config.toml
n_layer = 12
d_model = 192
n_experts = 8
experts_per_token = 2
d_expert = 112
d_shared_expert = 128
activation = "reglu"
moe_layers = [0, 1, 2, 3, 4, 5, 6, 7, 8, 9, 10, 11]
router_score = "sigmoid"
normalize_top_k = true
routed_scale = 1.5
balance_loss = 0.00232
balance_bias = false
init_std_router = 0.0237
lr_router = 0.000552
vocab_size = 2048
norm = "rmsnorm"
norm_eps = 1e-05
tie_embeddings = "early"
optimizer = "soap_variant"
lr = 0.00735
grad_clip = 1.0
batch_tokens = [32768, 65536, 131072, 262144]
seq_len = 768
train_tokens = 298100000
steps = 6154
dataset = "wikipedia_en"
Below are experts of layer 9 (counted from 0) of a mixture-of-experts language model. Rows are named router (the router's row for the expert) and show model dimensions 0-191. Each number is 500 + 50 x the weight over its row's rms, rounded and kept within 0 to 999. Numbers have three digits each.
After each expert's rows: "mostly gets" lists some tokens that are sent to it at least half of the time. This comes from a sample of Wikipedia text that the model never trained on.

# expert 6
router:501527391550538503484496469586498584432562570489549496494473405462557465538434585458489501499498522489464525484510526467518492637520597509441579506550440603451456452479557408497498583523468451561507449515557587460488539507471480440493514447512532431534521488461396518482439429532505531548491454589472556479410462445488513509580502519514535548444437533498617494621478407542481520535532495456470501551414545520529531499502555501400424490537523539541483579424474581480494391505487543437444438533470412459568417486444514489534585497463555543510430461413539497435455550478430562504
mostly gets: " F", " f", " st", " b", " Ch", " c"

# expert 7
router:510469544603579495465539497633570561468576452558524461511458496495470456515526494480503447470449511516615501502473458436506565501414516526473520453456469563482502497408478485454606519452500538528503532476504621511523487447505539448546520536532533472492590540515545453526399455575461482559550481485567529427467427423498412554512437478500489502499415431441478406574440448556416511475563506590615517487505467515545489537500522499542515491570478503488481452473583581398541431520499562473472538552484540439507485362440548483516424461517453528515529440436636504529574606531485557460
mostly gets: " University", " War", " World", " York", " Film", " City"

# expert 0
router:481489502591527421406476449587569509445455486534503446595552434438507458455447553456601434398473541513567622549490504422617472520435498489472514496508478564482445477493513555458519546523479435456507574600436484462519494481523458535489481452526561490485541539492487488503485472510500562451451485481570441560474532508475483536515475541539571528456475470482425520420458490532537597389518452505581486470466465584433532550464451495529476407441507505500437519473497636471483531542440623408494563538527361469594568548575454437434527439545511419502495460524481494508531428501536554465
mostly gets: " 19", " 18", " de", " (19", " 5", " 17"

# expert 5
router:570523519527593447427557465494550485510497420613542492477479492448507480487594523482580402449453545404542566464538473416613504602455447536489584513487369541439528492420476530504465490582556489582486524507435531403511496511474407486449531528506601441524513521516482490488459483504407447527512454557507515458542471404575392534556491499513563537492495452493540433498456427472566519454542556554570465493415593555564564537539550406478465439557447389550549511540522442465562494504496539498497507538433458437518457473491491439543495493541521593474448438493504537560525515596507482494
mostly gets: " the", " a", " his", " he", "The", " an"

# expert 1
router:474497488563665425494554485512580582531544523532546512536454529416497468586493533419468372525422527470598478488446519475508493613348575534481515449581455483487437472490538543480465456490553391542495527533543443524511536499487454393482550466499492436583517523388533486552489481532424478515489531485559528440445546482429505546526490525473494512478482419456549507516453535491487464479484538469624374572503537538542479555554543469527509479488564538490417495532542538534615470516489525434467502515550548475523505358491456414479590530533514510504449511489475420475400537455527510505
mostly gets: " has", " are", " have", " been", " but", " would"

# expert 2
router:491556544514518444492500438536534538463499524519519481512518505413498463530465541482479402438497515446569468542501486533517568529473496558491490533566435512487575507524439494483489518552473520515476510444472475563447539514533494423523505387498595401448526582492597415505488406477487574527510499457498507436496397441537482522596422538577618497499503529436523428539457614554535580526609481530554484527420567493515472452483522438545463434522457526508490463367630479428472490439509580491535578513585522497514405453382443488421492463537531492503410473520556505456538515602448588448
mostly gets: " |", ":", ";", "|", ").", "),"

# expert 3
router:504558516489429473436491444583546605458477443540454534489386458471491474560563607501492487433514593530534579436586470423432419518440505515481527483584507510428528485528476490439541480449608501486466532452455522518466547446509481501492548546543472485404550601435525481504536402509412570516522450527413490562515399442518509481542448517501468487390409547487525385552415535523503501510545543540512527506495483473605439523545589432528544478489557545523430484419536563482555498451442538507482540614441532429569465449431461438489558541511540483466473450461386503461508525514549504460
mostly gets: " Ka", " vi", " Ni", " fa", " Vi", "í"

# expert 4
router:486567457557521465555485415501574471527456461563560472457461469463430471480399594408512506576433551488533482521487378497450510467455512449523509483477492552409513531429429448486545455530479397536480486388460558517416569434548493477427558542614550508435505532507532588473394533536553462489674552520492531466481534481505450555497536566433548447471467554569555504604445414539407501505547551580500434610489523476505614507441504497505515418530477501523431531494577584478543453522512506482449496519561501475586547486492562468520473497507550502473535482495477477547483512520568533451
mostly gets: "\n", "==", "===", " ex", " ==", "===="